config = dict(
    n_layer=9,
    d_model=256,
    n_experts=64,
    experts_per_token=2,
    d_expert=160,
    d_shared_expert=128,
    activation='swiglu',
    moe_layers=[2, 3, 4, 5, 6, 7, 8],
    router_score='softmax',
    normalize_top_k=True,
    routed_scale=1.5,
    balance_loss=0.00466,
    balance_bias=False,
    shared_expert_gate=True,
    init_std_router=0.0298,
    lr_router=0.0004,
    n_head=8,
    n_kv_head=2,
    head_dim=32,
    vocab_size=8192,
    norm='layernorm',
    norm_place='pre',
    norm_eps=1e-05,
    positions='rope',
    rope_base=10000.0,
    rope_fraction=1.0,
    qk_norm=True,
    attn_scale=0.177,
    tie_embeddings=False,
    parallel_block=False,
    init='normal',
    init_std_qkv=0.0412,
    init_std_o=0.00971,
    init_std_up=0.0412,
    init_std_down=0.00585,
    optimizer='muon_variant',
    lr=0.00403,
    lr_mult_up=1.03,
    lr_mult_down=0.7,
    beta1=0.95,
    lr_head=0.00724,
    grad_clip=1.0,
    warmup_steps=50,
    schedule='wsd',
    decay_fraction=0.456,
    decay_shape='linear',
    final_lr_fraction=0.0,
    batch_tokens=131072,
    seq_len=1024,
    doc_mask=True,
    train_tokens=870000000,
    steps=6638,
    dataset='wikipedia_en',
)
Below are experts of layer 2 (counted from 0) of a mixture-of-experts language model. Rows are named router (the router's row for the expert), down (a neuron's output weights, with its number) and show model dimensions 0-127. Each number is 200 + 40 x the weight over its row's rms, rounded and kept within 0 to 999.
After each expert's rows: "raises" lists some tokens whose logits its average output raises strongly, later layers aside. This comes from a sample of Wikipedia text that the model never trained on.

# expert 10
router,115,231,190,195,236,156,213,171,220,137,224,148,223,276,199,183,133,196,188,234,132,188,159,246,162,146,146,200,162,190,289,201,216,224,156,195,221,256,295,250,115,182,177,181,222,267,209,231,203,211,202,174,193,226,218,285,255,116,151,170,199,250,182,182,167,193,253,259,177,209,175,168,219,170,135,223,146,194,258,259,191,174,149,206,196,219,214,205,245,297,226,218,218,284,192,189,216,221,220,169,160,142,158,254,267,195,250,177,172,215,150,235,185,207,190,161,180,257,244,201,239,165,133,253,159,146,183,211
down0,237,182,245,129,227,232,170,181,201,269,132,230,209,229,199,223,193,209,150,208,226,258,163,236,180,221,151,187,202,254,289,208,180,177,205,191,219,212,187,257,244,263,261,239,200,243,172,150,190,204,185,250,260,261,216,296,154,179,225,266,206,186,172,187,143,208,203,212,196,175,218,192,200,201,240,131,233,305,146,197,188,158,151,257,182,287,142,168,218,204,229,200,260,211,223,202,209,124,204,238,260,216,143,133,199,236,200,253,238,200,219,150,172,210,298,196,153,191,195,144,201,193,159,240,212,230,166,246
raises: " though", " respectively", " although", " including", " resulting", " thus"

# expert 51
router,219,220,235,192,185,228,155,151,247,179,220,164,195,272,176,211,295,187,221,187,146,213,190,196,142,142,171,176,177,253,179,168,184,229,162,172,160,247,208,142,229,289,275,257,182,213,199,170,208,217,113,173,114,182,248,192,227,242,183,172,253,253,174,253,228,142,224,241,130,238,251,184,177,203,231,240,199,119,134,195,230,239,243,243,230,137,283,169,191,108,166,195,214,143,179,200,126,150,187,185,93,195,238,239,271,254,206,223,170,179,194,151,255,141,188,153,182,172,210,173,203,177,181,275,230,223,255,239
down0,204,167,216,217,170,263,177,180,208,151,181,189,234,290,159,152,170,203,206,208,157,257,187,259,110,139,213,173,152,209,204,165,163,153,299,206,112,180,348,170,237,195,180,179,134,316,237,264,190,261,182,173,178,214,206,195,205,253,183,209,248,239,199,206,202,222,226,224,241,216,187,178,289,168,238,201,213,192,173,222,150,228,206,209,216,203,153,178,230,256,160,175,166,221,213,195,161,205,165,125,249,218,125,242,207,287,138,170,266,237,172,172,186,199,207,189,185,201,280,239,187,215,176,288,238,199,189,200
raises: ".", " of", " to", " in", " with", " for"

# expert 47
router,192,217,223,228,146,166,253,196,235,218,200,235,224,249,145,163,209,267,175,271,150,184,154,269,171,179,183,191,184,205,214,294,164,157,133,192,217,230,241,179,196,260,235,206,183,243,182,175,134,177,144,246,111,228,216,200,195,115,124,186,97,246,247,226,190,171,158,193,221,242,189,198,189,177,230,192,163,187,188,185,174,127,232,210,227,236,242,153,218,223,237,253,208,235,240,190,112,196,216,213,188,154,166,201,219,175,243,158,204,133,148,237,210,177,267,176,174,206,205,261,245,215,170,233,263,167,215,228
down0,221,194,278,249,193,194,210,198,201,178,94,226,210,218,187,207,319,136,183,216,105,149,201,186,150,195,159,164,253,231,175,176,286,201,224,143,249,262,197,212,227,183,195,161,188,216,198,242,174,196,242,182,104,200,242,152,238,228,195,193,224,143,183,198,181,153,207,241,166,159,158,193,149,192,143,185,220,148,167,180,261,183,153,186,148,163,256,219,256,100,196,184,242,215,114,192,244,182,248,209,150,227,179,223,268,200,220,188,288,255,243,216,238,191,214,141,152,259,180,228,154,245,145,195,229,228,219,107
raises: " the", " this", " a", " all", " both", " that"

# expert 57
router,188,220,187,164,222,234,285,160,239,177,192,220,161,188,165,137,142,161,178,141,203,226,252,169,156,228,142,203,205,277,193,204,198,171,235,204,262,152,184,284,166,175,179,263,175,196,251,252,259,158,228,161,207,176,202,191,183,252,197,146,196,219,210,238,159,154,219,188,192,238,187,153,122,183,251,217,189,173,251,142,253,235,170,180,216,253,258,250,132,200,102,161,203,142,218,133,202,189,177,208,176,204,193,120,151,194,240,183,247,175,205,275,291,235,241,237,138,124,213,157,241,234,256,189,156,220,212,179
down0,275,201,191,191,245,147,215,154,177,162,148,291,236,235,207,229,253,115,183,241,193,197,282,252,133,212,100,184,116,213,216,200,219,188,209,170,237,155,172,160,185,252,256,167,209,191,128,165,183,253,145,199,178,155,136,277,185,220,275,190,224,202,211,190,200,236,278,217,209,190,208,149,151,205,172,215,245,257,134,231,201,167,185,239,200,159,185,130,199,177,230,210,225,130,203,178,176,162,139,206,262,215,228,224,270,256,185,207,237,216,135,240,159,223,167,259,222,198,177,129,254,174,258,173,158,241,188,243
raises: "=", " the", "-", "|", " (", " and"

# expert 43
router,187,146,183,265,159,247,184,242,201,226,223,152,265,177,134,155,190,189,165,133,221,195,156,197,132,183,240,274,154,185,161,136,247,83,201,240,205,152,213,181,236,98,152,257,231,138,204,236,223,182,202,186,137,201,238,260,250,275,194,150,216,214,140,178,228,233,210,168,186,231,213,186,170,196,249,172,127,159,160,143,217,210,211,250,164,248,213,171,269,223,215,240,167,196,217,212,199,197,155,182,229,210,230,162,156,259,209,148,189,286,191,242,138,203,154,226,265,186,121,184,156,229,153,186,298,201,202,169
down0,215,145,208,134,276,237,146,117,218,212,232,209,296,166,215,199,213,267,194,192,264,165,128,173,246,203,251,217,255,184,161,203,187,220,127,243,166,184,186,191,274,234,232,214,238,203,252,143,219,243,231,239,151,171,194,242,226,203,192,282,164,216,224,225,149,191,201,204,169,151,226,197,167,246,124,164,225,242,218,194,169,234,173,146,220,160,284,154,236,166,202,191,273,188,176,161,271,188,225,157,212,305,235,226,146,201,155,185,135,118,174,217,272,206,212,225,211,159,161,146,193,121,210,215,192,214,159,163
raises: "=", "\n", "  ", "\n\n", " with"

# expert 56
router,170,201,242,254,226,135,135,217,221,205,182,178,220,236,277,242,234,230,187,200,160,163,147,169,206,203,246,188,210,238,114,231,159,239,141,103,162,197,195,175,179,168,201,148,190,83,255,225,176,201,190,243,251,221,200,217,243,165,183,230,196,142,227,221,110,244,207,189,195,239,167,167,140,159,115,123,173,152,164,128,210,138,225,275,224,180,184,222,189,231,171,187,197,207,190,228,258,226,246,157,244,269,205,184,156,181,194,211,198,170,175,130,197,217,258,211,200,138,168,175,207,232,242,216,190,235,217,204
down0,199,182,179,214,244,148,161,221,192,197,174,202,160,241,246,224,274,196,133,158,180,250,125,178,160,258,153,220,166,270,151,183,161,182,211,192,166,210,245,223,212,181,228,271,166,153,195,187,179,209,207,118,200,308,226,208,277,161,121,225,217,271,218,180,197,206,227,219,188,146,197,237,183,189,246,193,236,183,139,177,172,270,226,176,206,173,255,190,231,221,186,184,160,248,129,146,211,185,194,153,247,167,253,270,159,144,204,221,206,151,290,142,196,228,185,211,128,178,123,148,194,148,240,218,216,181,208,254
raises: "-", "  ", "\n", "\n\n", "z", " 1"

# expert 61
router,180,197,206,241,279,214,163,174,248,155,184,237,240,175,155,132,227,202,144,228,227,184,232,173,186,150,264,193,210,198,93,178,174,186,198,160,147,231,242,238,188,240,152,150,202,254,207,154,259,200,275,242,184,194,218,232,176,208,255,204,69,233,166,164,210,209,206,197,205,222,259,195,226,166,269,214,208,186,170,189,158,203,226,181,227,208,164,190,192,255,148,104,221,152,270,309,166,231,206,217,204,227,184,238,173,224,138,224,200,210,275,163,144,207,227,210,260,212,180,195,211,269,230,253,217,231,176,216
down0,217,193,204,205,173,224,199,177,306,237,201,212,253,148,220,219,155,183,235,177,167,203,180,225,208,210,148,141,205,185,200,145,190,143,263,214,143,282,192,215,217,229,195,159,204,230,233,177,147,91,218,211,209,197,153,225,192,211,229,156,225,224,193,147,214,113,181,231,190,165,207,217,243,220,265,213,217,194,241,267,230,185,200,283,177,236,171,208,198,259,168,191,203,269,259,236,172,199,253,229,132,141,161,217,256,226,175,170,108,228,186,206,242,176,139,256,252,295,225,268,202,213,203,208,137,202,162,218
raises: "ty", "ti", "zi", "se", "dal", "din"

# expert 59
router,132,207,208,181,162,202,184,191,209,152,152,176,189,218,235,134,266,172,213,282,119,231,129,258,239,262,231,196,221,231,171,228,211,204,200,181,224,237,223,211,190,281,199,180,258,242,158,166,151,207,188,167,236,238,159,184,194,168,112,225,231,160,207,182,240,236,148,204,238,226,277,178,166,203,176,254,132,191,193,176,230,217,150,159,204,194,231,257,202,225,240,139,193,173,286,164,234,171,159,219,276,112,227,207,203,174,208,219,292,210,183,161,182,135,218,220,208,236,244,276,193,136,165,179,205,219,169,214
down0,149,108,203,220,235,278,210,211,205,226,208,142,190,102,291,100,235,239,178,227,243,174,163,173,195,127,188,279,207,191,196,248,181,266,169,268,191,243,208,242,121,172,206,226,134,254,174,301,191,184,187,232,134,260,219,272,188,177,162,174,234,231,221,134,249,251,210,196,167,262,247,191,134,181,178,238,111,224,132,266,212,248,232,205,157,172,210,178,203,248,164,228,214,224,156,123,163,154,231,161,256,196,234,216,235,198,138,201,205,209,199,212,182,188,188,166,194,237,197,112,217,231,151,230,182,212,265,185
raises: "it", "eg", "ag", "ide"

# expert 63
router,231,219,190,209,164,205,179,195,179,212,263,141,209,267,276,124,126,139,167,211,225,173,136,193,209,301,208,135,195,240,193,171,128,192,176,168,235,188,212,189,119,191,214,229,231,296,136,210,254,226,243,194,232,249,217,155,222,162,185,143,115,215,261,165,122,163,175,315,184,209,195,225,223,212,167,225,201,245,197,218,190,169,152,186,222,265,186,134,246,219,258,147,80,172,135,190,255,168,245,204,221,222,189,164,197,135,221,145,196,173,192,188,182,189,206,231,230,214,188,216,188,167,161,118,122,262,184,228
down0,184,192,197,160,170,197,175,125,262,158,150,163,202,220,133,212,227,202,239,199,199,205,195,199,239,202,213,264,235,189,191,169,148,179,287,192,152,167,181,245,191,213,227,167,226,193,175,175,154,201,159,213,164,179,202,182,188,204,210,192,174,228,147,219,197,223,218,198,209,233,169,144,139,135,249,222,185,188,234,234,190,149,244,207,168,217,149,214,193,211,249,203,188,214,211,107,199,240,217,253,243,185,219,160,208,173,244,118,264,202,252,251,193,222,123,181,101,159,222,136,254,162,173,108,221,153,227,170
raises: " a", " the", " an", " part"

# expert 14
router,256,271,222,271,203,188,161,239,189,237,231,193,182,156,171,185,164,191,178,163,218,203,161,161,185,141,177,153,167,183,189,157,183,175,233,278,208,154,235,286,255,183,186,254,149,239,183,217,250,217,221,223,211,144,220,143,185,211,141,166,178,130,150,264,175,241,210,207,213,250,201,183,165,193,239,116,258,243,196,181,182,138,211,195,214,261,240,224,273,154,226,209,149,157,179,209,131,216,244,143,180,240,175,172,209,302,140,296,182,165,218,242,205,258,221,152,247,106,151,131,192,194,146,176,209,206,249,196
down0,225,165,197,202,191,180,165,223,203,160,189,194,188,142,278,154,272,131,129,180,210,228,192,249,195,192,163,221,221,208,150,221,178,153,180,192,170,204,207,171,200,240,184,146,189,180,226,109,206,201,208,270,132,166,153,266,187,231,148,193,194,169,195,243,206,236,244,230,209,237,166,211,152,234,194,161,232,149,216,182,201,208,259,140,230,281,197,199,161,264,192,163,191,233,267,149,248,212,249,243,199,86,169,229,233,116,164,207,163,225,158,214,198,274,200,229,221,171,265,236,208,213,265,172,176,212,237,229
raises: " of", ",", ".", " and", " in", "-"

# expert 33
router,191,278,263,219,191,190,228,214,216,214,142,210,165,203,213,290,243,141,283,295,204,210,143,164,211,156,165,202,154,154,173,241,219,222,232,89,145,134,170,206,191,228,169,200,152,222,173,127,246,240,164,236,137,192,207,283,270,249,261,220,236,208,178,132,167,258,201,165,255,122,204,250,108,201,208,219,208,173,243,206,157,168,200,212,251,190,177,178,200,239,225,147,227,174,181,257,146,199,255,200,208,184,207,191,196,181,165,185,212,142,209,205,191,218,134,202,248,258,233,218,230,101,267,178,143,189,216,143
down0,150,163,219,232,150,171,219,205,232,182,164,233,211,212,204,148,166,276,213,211,172,169,255,206,239,185,236,191,296,229,271,171,199,179,238,182,193,105,257,205,316,201,176,222,198,256,182,188,209,208,223,284,138,210,221,264,259,184,192,208,281,196,180,222,179,184,232,143,236,170,212,245,235,220,161,241,216,198,212,219,175,232,200,219,201,196,169,229,248,213,217,254,201,200,234,171,178,94,134,209,191,270,169,168,155,148,198,82,236,163,182,249,276,198,207,215,193,170,212,268,160,180,204,168,191,176,202,141
raises: "ings", "ing", "ry", "ock", "ies", "ly"

# expert 13
router,247,242,267,169,224,255,250,224,254,226,136,274,242,129,183,282,209,230,164,172,199,209,169,120,157,135,181,261,251,164,199,171,167,247,214,253,157,196,130,176,197,177,216,174,171,91,212,224,238,186,150,178,227,164,161,207,210,248,290,70,255,189,206,253,146,254,197,193,182,223,157,205,190,176,170,187,250,153,266,215,193,237,153,230,164,182,227,186,199,221,205,145,230,210,214,204,149,216,213,167,181,223,135,144,171,205,210,220,179,261,209,231,184,190,195,238,237,167,131,223,248,234,170,187,243,276,160,248
down0,170,106,182,192,194,182,170,240,144,241,219,188,232,209,282,156,250,112,106,221,152,208,188,174,203,242,227,198,180,229,207,117,101,276,155,176,188,192,225,238,179,229,171,198,224,215,209,132,181,131,217,189,123,199,211,160,193,201,270,136,222,161,189,161,258,203,142,232,195,270,219,184,178,249,226,213,174,138,199,304,140,266,196,206,196,177,161,189,188,109,205,83,202,262,251,217,175,190,238,223,183,288,124,192,230,213,211,161,206,161,181,236,244,196,217,202,270,191,252,215,213,226,212,164,178,208,217,234
raises: "form", "b", "including", "Note", "or", "from"

# expert 3
router,200,244,239,266,200,174,247,218,190,165,231,217,248,187,253,295,203,214,117,181,198,255,210,239,154,208,215,149,236,117,217,177,190,143,235,236,140,195,212,261,213,251,223,225,200,259,257,179,225,136,177,247,196,214,232,227,175,182,261,241,196,201,229,208,251,215,206,235,219,229,223,233,170,303,269,110,194,187,205,202,249,189,190,150,191,149,220,220,123,227,193,153,159,262,185,110,190,183,228,248,244,155,179,160,232,185,170,246,169,212,184,142,256,157,171,266,187,174,198,192,200,200,225,52,263,170,231,178
down0,169,195,218,218,188,177,235,160,288,105,329,205,158,237,206,180,209,202,189,258,210,178,201,221,196,226,166,217,257,213,203,244,140,199,229,205,158,268,239,267,195,180,226,213,220,216,186,181,178,155,225,133,246,165,186,198,163,248,146,165,210,240,149,188,228,211,190,156,86,258,230,252,164,206,185,146,209,176,177,165,201,216,256,146,248,241,149,202,214,166,157,140,201,243,277,103,207,194,260,250,214,175,231,116,187,212,191,211,183,138,206,186,224,233,201,221,221,200,226,284,227,195,153,175,218,212,236,158
raises: "ca", "c", "ce", "d", " and", "t"

# expert 20
router,237,203,153,232,247,223,226,193,242,169,196,158,270,157,206,179,135,211,235,152,155,266,172,198,197,228,247,193,254,206,102,203,173,215,214,172,278,174,180,161,167,201,192,133,184,235,218,137,253,213,202,171,177,194,191,195,204,141,243,166,171,274,177,214,227,205,259,258,194,261,161,171,134,209,167,229,202,229,157,212,157,151,82,207,241,160,156,105,220,202,151,220,175,206,267,143,231,124,276,173,182,204,301,241,284,247,180,225,230,196,184,205,151,229,247,106,194,221,221,177,228,247,246,192,144,100,244,173
down0,157,153,136,210,83,219,220,224,179,195,215,200,245,163,215,181,263,265,221,249,229,218,246,195,207,131,187,212,264,187,199,164,171,216,224,297,238,175,189,230,265,231,201,172,211,233,219,188,265,168,202,245,124,199,233,215,175,174,239,216,195,133,220,217,254,225,181,236,144,210,160,254,206,242,208,186,127,194,200,155,193,228,226,228,122,150,261,201,242,237,311,115,139,240,236,145,187,187,244,137,142,270,163,167,187,186,209,157,228,153,184,200,153,143,225,148,181,193,172,223,208,197,134,180,161,257,266,168
raises: "-", "'", ",", " and", "s", "–"

# expert 31
router,238,173,249,73,168,227,140,194,171,202,206,240,247,235,233,182,255,217,247,180,214,128,254,129,208,189,274,206,157,191,175,210,227,281,145,121,158,236,259,238,241,197,193,115,209,149,192,192,235,179,253,168,254,239,225,212,198,108,245,222,172,243,212,190,180,223,204,154,199,173,264,175,173,199,176,160,189,161,224,255,177,282,208,205,251,249,174,182,181,160,177,220,157,263,255,176,154,199,216,151,208,281,216,236,185,244,190,133,200,183,221,156,216,255,171,227,144,243,195,199,165,219,148,138,261,213,196,224
down0,194,228,209,131,193,158,159,202,237,224,181,247,161,178,261,178,134,244,199,215,156,201,201,208,232,235,240,214,190,145,199,204,278,220,207,205,273,280,184,170,209,151,138,258,255,164,208,136,191,131,169,137,203,190,168,228,200,164,204,204,187,234,113,199,182,271,243,157,234,253,157,258,225,240,210,211,239,209,192,175,210,196,233,153,195,244,218,232,161,140,250,128,181,112,175,201,201,280,180,168,213,195,194,230,259,203,284,216,191,130,176,200,221,208,186,211,169,216,155,248,165,220,199,237,278,273,124,168
raises: ".", " h", "\n"

# expert 39
router,190,232,190,111,211,121,224,200,279,170,221,158,195,172,247,203,204,216,268,193,169,256,204,149,183,247,200,275,149,209,201,152,257,239,223,250,164,116,215,186,249,177,227,200,225,164,235,279,169,236,190,214,206,158,185,162,168,256,246,203,222,113,160,167,269,307,135,185,212,194,244,179,222,188,186,222,228,181,168,212,136,215,198,187,201,231,174,214,184,156,225,273,238,213,224,195,149,239,221,248,177,222,254,192,122,205,206,202,237,183,236,190,155,256,195,205,249,183,159,176,111,197,248,184,230,239,196,189
down0,231,223,175,162,238,151,246,219,188,186,240,196,145,204,212,277,169,191,132,223,211,219,215,167,237,229,152,195,153,194,208,204,206,76,222,173,162,125,191,258,221,245,207,244,123,167,220,204,215,78,158,191,232,199,284,223,170,129,162,198,123,179,230,230,179,121,264,194,290,248,188,198,210,166,195,173,231,215,183,193,256,160,254,220,160,243,214,203,208,159,162,192,270,220,205,200,149,197,149,254,209,221,200,140,254,154,189,181,214,190,228,242,268,190,199,175,183,222,206,177,250,191,207,184,213,106,228,216
raises: " of", " (", " and", ",", " as", " to"

# expert 46
router,210,234,198,193,258,263,190,242,179,222,210,179,188,264,216,203,171,149,137,210,168,229,174,179,191,237,179,221,223,206,292,137,215,174,301,268,165,172,178,224,231,156,220,221,166,203,252,158,157,216,155,159,190,158,140,188,193,239,199,179,241,210,240,234,167,230,230,170,161,245,215,178,183,175,216,242,198,169,112,204,119,226,165,194,231,187,175,226,236,172,259,175,206,242,188,188,271,247,263,173,156,285,198,217,227,201,151,180,225,272,272,191,194,218,193,198,163,148,223,176,279,181,206,181,209,229,310,251
down0,240,233,165,166,224,151,211,177,122,248,271,151,182,119,235,150,236,279,192,241,188,198,208,243,194,186,130,221,198,226,212,140,223,212,163,194,171,229,182,192,182,202,165,182,242,240,186,216,215,270,232,239,254,121,175,149,221,241,129,217,212,243,194,291,215,199,190,157,190,254,244,199,234,269,216,190,155,238,160,115,252,172,159,145,156,222,207,199,220,175,171,262,239,253,176,196,196,214,236,152,166,176,196,201,195,228,188,103,155,207,182,160,168,286,227,264,279,272,155,169,233,226,184,169,107,239,142,173
raises: " of", " (", " and", " by"

# expert 28
router,185,238,205,239,128,195,228,172,213,197,193,262,187,187,188,208,272,253,254,236,229,179,191,199,158,157,175,244,125,140,253,142,214,207,205,179,152,185,251,173,243,203,266,238,192,140,219,237,237,269,169,180,224,192,190,204,174,157,202,253,181,218,102,208,198,147,232,159,164,258,143,199,310,188,250,239,220,189,188,234,160,203,175,213,130,205,263,239,232,119,220,195,177,249,235,140,141,177,232,169,245,274,149,202,255,161,118,138,190,166,188,267,231,247,251,199,207,257,184,182,257,215,213,182,245,173,197,166
down0,202,161,306,244,192,155,213,178,245,218,134,237,195,224,181,271,201,203,196,172,171,174,153,200,208,219,157,269,246,239,263,274,218,191,180,166,209,206,137,180,211,220,203,223,199,183,204,162,246,268,176,231,214,217,175,185,160,209,227,168,201,262,191,234,200,168,197,185,200,129,174,210,204,151,178,228,233,250,258,236,167,170,122,245,235,176,258,217,144,278,189,212,229,123,172,246,243,224,240,181,207,173,258,131,175,176,178,162,172,237,250,224,184,207,208,210,179,275,227,311,243,235,127,211,248,235,217,228
raises: " that", "|", ",", " to", "\n", " in"

# expert 40
router,197,174,178,280,209,277,225,200,183,224,271,203,190,181,169,172,248,175,224,198,181,166,153,213,260,218,303,240,271,234,229,184,191,140,253,162,200,175,190,129,179,189,258,197,261,208,183,183,178,181,162,143,220,232,123,240,117,208,261,252,189,224,182,234,239,153,197,227,193,172,207,197,212,130,203,249,197,169,136,166,206,158,175,141,185,121,155,231,242,228,212,248,177,188,147,190,222,191,120,218,180,80,177,174,175,187,156,107,295,196,184,221,183,161,196,255,204,230,230,228,238,255,194,199,289,184,229,214
down0,151,301,204,291,203,203,135,228,247,163,167,244,185,202,206,247,218,193,241,170,211,166,159,231,200,266,218,262,244,315,233,194,177,175,235,178,167,198,200,184,229,186,229,201,195,186,214,192,188,179,166,159,235,197,235,183,188,221,160,193,166,132,124,197,172,231,239,142,137,147,193,177,175,315,197,194,203,198,205,249,235,233,158,236,223,195,149,128,208,215,231,153,121,183,163,199,197,188,209,208,250,217,227,200,187,260,202,192,242,159,241,251,177,188,212,106,193,294,240,164,162,165,171,203,151,143,192,225
raises: "s", "nel", "is", "rd", "um", "unt"

# expert 22
router,121,192,166,229,223,207,143,214,141,184,104,154,168,237,251,242,200,238,262,157,180,192,251,209,187,235,133,224,181,175,264,230,213,238,224,197,174,240,284,161,135,242,220,189,207,258,172,166,221,118,184,224,199,207,125,182,219,155,163,236,116,248,302,143,194,299,305,328,230,200,177,206,151,211,184,201,145,250,210,229,175,141,197,184,233,218,151,154,236,177,157,231,163,241,162,233,218,156,180,164,187,183,232,251,196,189,180,219,160,200,236,202,205,221,227,158,174,190,195,214,231,167,199,271,212,209,181,193
down0,148,238,179,329,328,210,223,192,168,244,216,154,245,155,184,203,227,205,190,205,193,122,114,195,202,203,245,193,262,218,253,218,149,211,198,212,98,202,144,160,163,168,246,190,213,194,206,198,208,172,216,207,211,256,217,264,161,173,173,173,156,196,144,289,248,230,221,196,206,215,189,250,198,214,133,181,195,285,188,201,153,208,192,223,193,160,242,236,198,141,139,209,210,191,224,216,186,131,185,213,174,207,249,187,227,178,200,178,172,288,161,225,218,196,174,240,209,176,263,229,197,250,232,260,154,208,194,161
raises: "  ", "\n", "\n\n", " —", " none", " Succeeded"

# expert 54
router,246,182,179,200,176,187,253,193,166,247,140,270,157,225,225,146,173,222,235,175,292,159,114,220,263,235,215,196,182,255,223,292,247,166,168,249,218,215,240,187,153,266,193,164,168,190,180,187,156,211,170,275,238,248,166,223,253,161,240,201,268,179,177,254,172,211,176,242,163,214,191,206,141,152,211,183,185,195,187,255,101,135,212,164,211,154,164,221,196,157,167,174,267,231,208,131,243,185,268,236,222,134,171,219,139,191,227,189,221,185,172,170,169,177,208,272,226,254,198,223,104,136,216,197,108,254,159,211
down0,240,250,200,137,160,230,267,168,221,181,221,193,176,227,141,194,152,184,181,197,213,182,227,213,159,163,181,181,177,194,207,201,191,218,153,173,222,152,140,184,210,214,225,156,237,159,316,101,217,174,170,282,208,151,114,246,144,154,225,183,161,244,236,223,253,167,243,189,219,200,253,214,183,254,146,211,208,211,208,203,152,260,238,239,220,196,214,185,185,231,189,217,240,108,199,230,177,136,139,187,246,166,179,163,168,241,258,196,257,174,296,240,188,186,185,201,195,200,161,178,160,211,214,222,144,203,188,236
raises: "ici", "est", "c", "urg", "ice"

# expert 17
router,241,143,193,180,183,197,216,155,155,141,219,223,212,211,210,136,152,269,185,121,182,241,253,261,256,200,162,179,297,123,222,259,206,153,254,212,229,219,227,218,190,186,262,177,236,199,227,187,94,179,190,242,218,187,237,220,253,159,203,187,206,183,254,224,237,180,226,267,209,197,225,246,187,179,225,155,177,167,263,170,225,173,176,246,149,153,217,239,206,212,189,139,205,152,168,267,143,235,267,214,164,214,115,193,193,233,223,185,222,184,217,294,179,247,199,231,193,235,181,260,207,164,175,184,242,181,168,155
down0,158,166,210,287,208,280,217,157,243,294,230,180,176,257,283,188,195,204,195,157,204,164,194,224,173,167,295,179,227,234,219,155,262,133,228,157,231,181,179,186,217,153,229,200,273,285,196,163,102,175,217,156,197,214,210,227,276,189,171,133,233,259,226,273,174,185,240,218,179,224,286,217,241,199,173,194,163,168,165,189,197,301,199,226,237,267,138,192,189,295,182,175,167,233,243,193,153,179,174,226,178,176,137,214,150,203,175,189,231,195,165,226,217,148,220,225,196,126,214,209,182,179,254,153,206,243,222,205
raises: "r", "g", "p", "os", "o", "ome"

# expert 48
router,222,214,174,248,176,229,184,195,119,194,249,169,147,235,229,204,169,165,148,180,174,283,162,285,175,211,224,145,169,209,181,172,213,199,202,204,201,207,229,202,237,200,225,174,178,235,255,214,116,229,218,225,193,218,192,112,237,210,165,225,156,180,261,147,185,208,250,182,219,240,219,201,232,202,107,235,221,287,176,172,161,211,216,145,208,254,124,273,159,206,252,230,162,182,111,167,164,196,170,236,204,205,184,212,232,166,209,188,217,207,236,173,183,223,167,292,169,228,263,195,226,146,127,267,177,177,178,239
down0,236,228,172,125,223,189,214,140,287,166,274,193,180,136,229,173,216,193,242,165,143,174,181,92,274,229,223,167,200,222,195,165,234,229,170,222,226,189,181,198,154,206,219,285,276,234,122,188,233,247,296,161,295,218,105,174,201,138,244,155,232,258,177,189,187,266,307,199,212,195,183,180,158,152,236,209,163,179,178,131,234,226,154,179,198,164,209,187,247,222,183,304,215,225,258,195,233,244,221,196,169,203,198,219,235,261,228,238,226,240,161,173,156,216,234,248,182,164,244,192,243,222,253,189,189,235,228,221
raises: " the", " a", " it", " an", " to", " in"

# expert 45
router,211,168,200,160,148,157,222,248,257,258,229,149,163,214,293,178,202,233,252,211,232,274,163,191,273,234,180,225,190,206,189,198,179,199,172,214,196,132,221,215,137,273,202,212,124,189,160,265,247,180,181,247,244,140,236,281,177,282,245,190,244,203,152,231,193,175,148,238,236,129,141,179,169,208,160,208,220,276,187,190,241,197,170,219,203,239,255,221,177,198,280,127,153,227,211,233,215,219,157,156,192,173,155,162,174,235,175,169,229,158,163,124,139,192,235,170,201,228,253,214,188,154,210,248,259,262,252,197
down0,175,265,280,159,167,187,230,237,172,190,186,253,138,197,209,196,237,234,203,231,188,226,231,147,206,232,216,278,173,144,225,173,189,144,229,184,154,335,211,161,138,184,213,246,139,269,229,213,242,271,192,186,272,268,121,166,188,107,184,148,149,161,238,264,172,116,181,192,198,163,106,249,173,241,257,238,188,221,134,178,245,242,215,222,190,211,173,214,252,219,207,164,187,218,121,228,132,253,192,248,156,271,209,277,235,207,181,172,167,226,247,162,203,212,265,193,246,197,289,203,121,188,171,205,226,203,228,216
raises: "-", "|", " the", ".", "\n", "\n\n"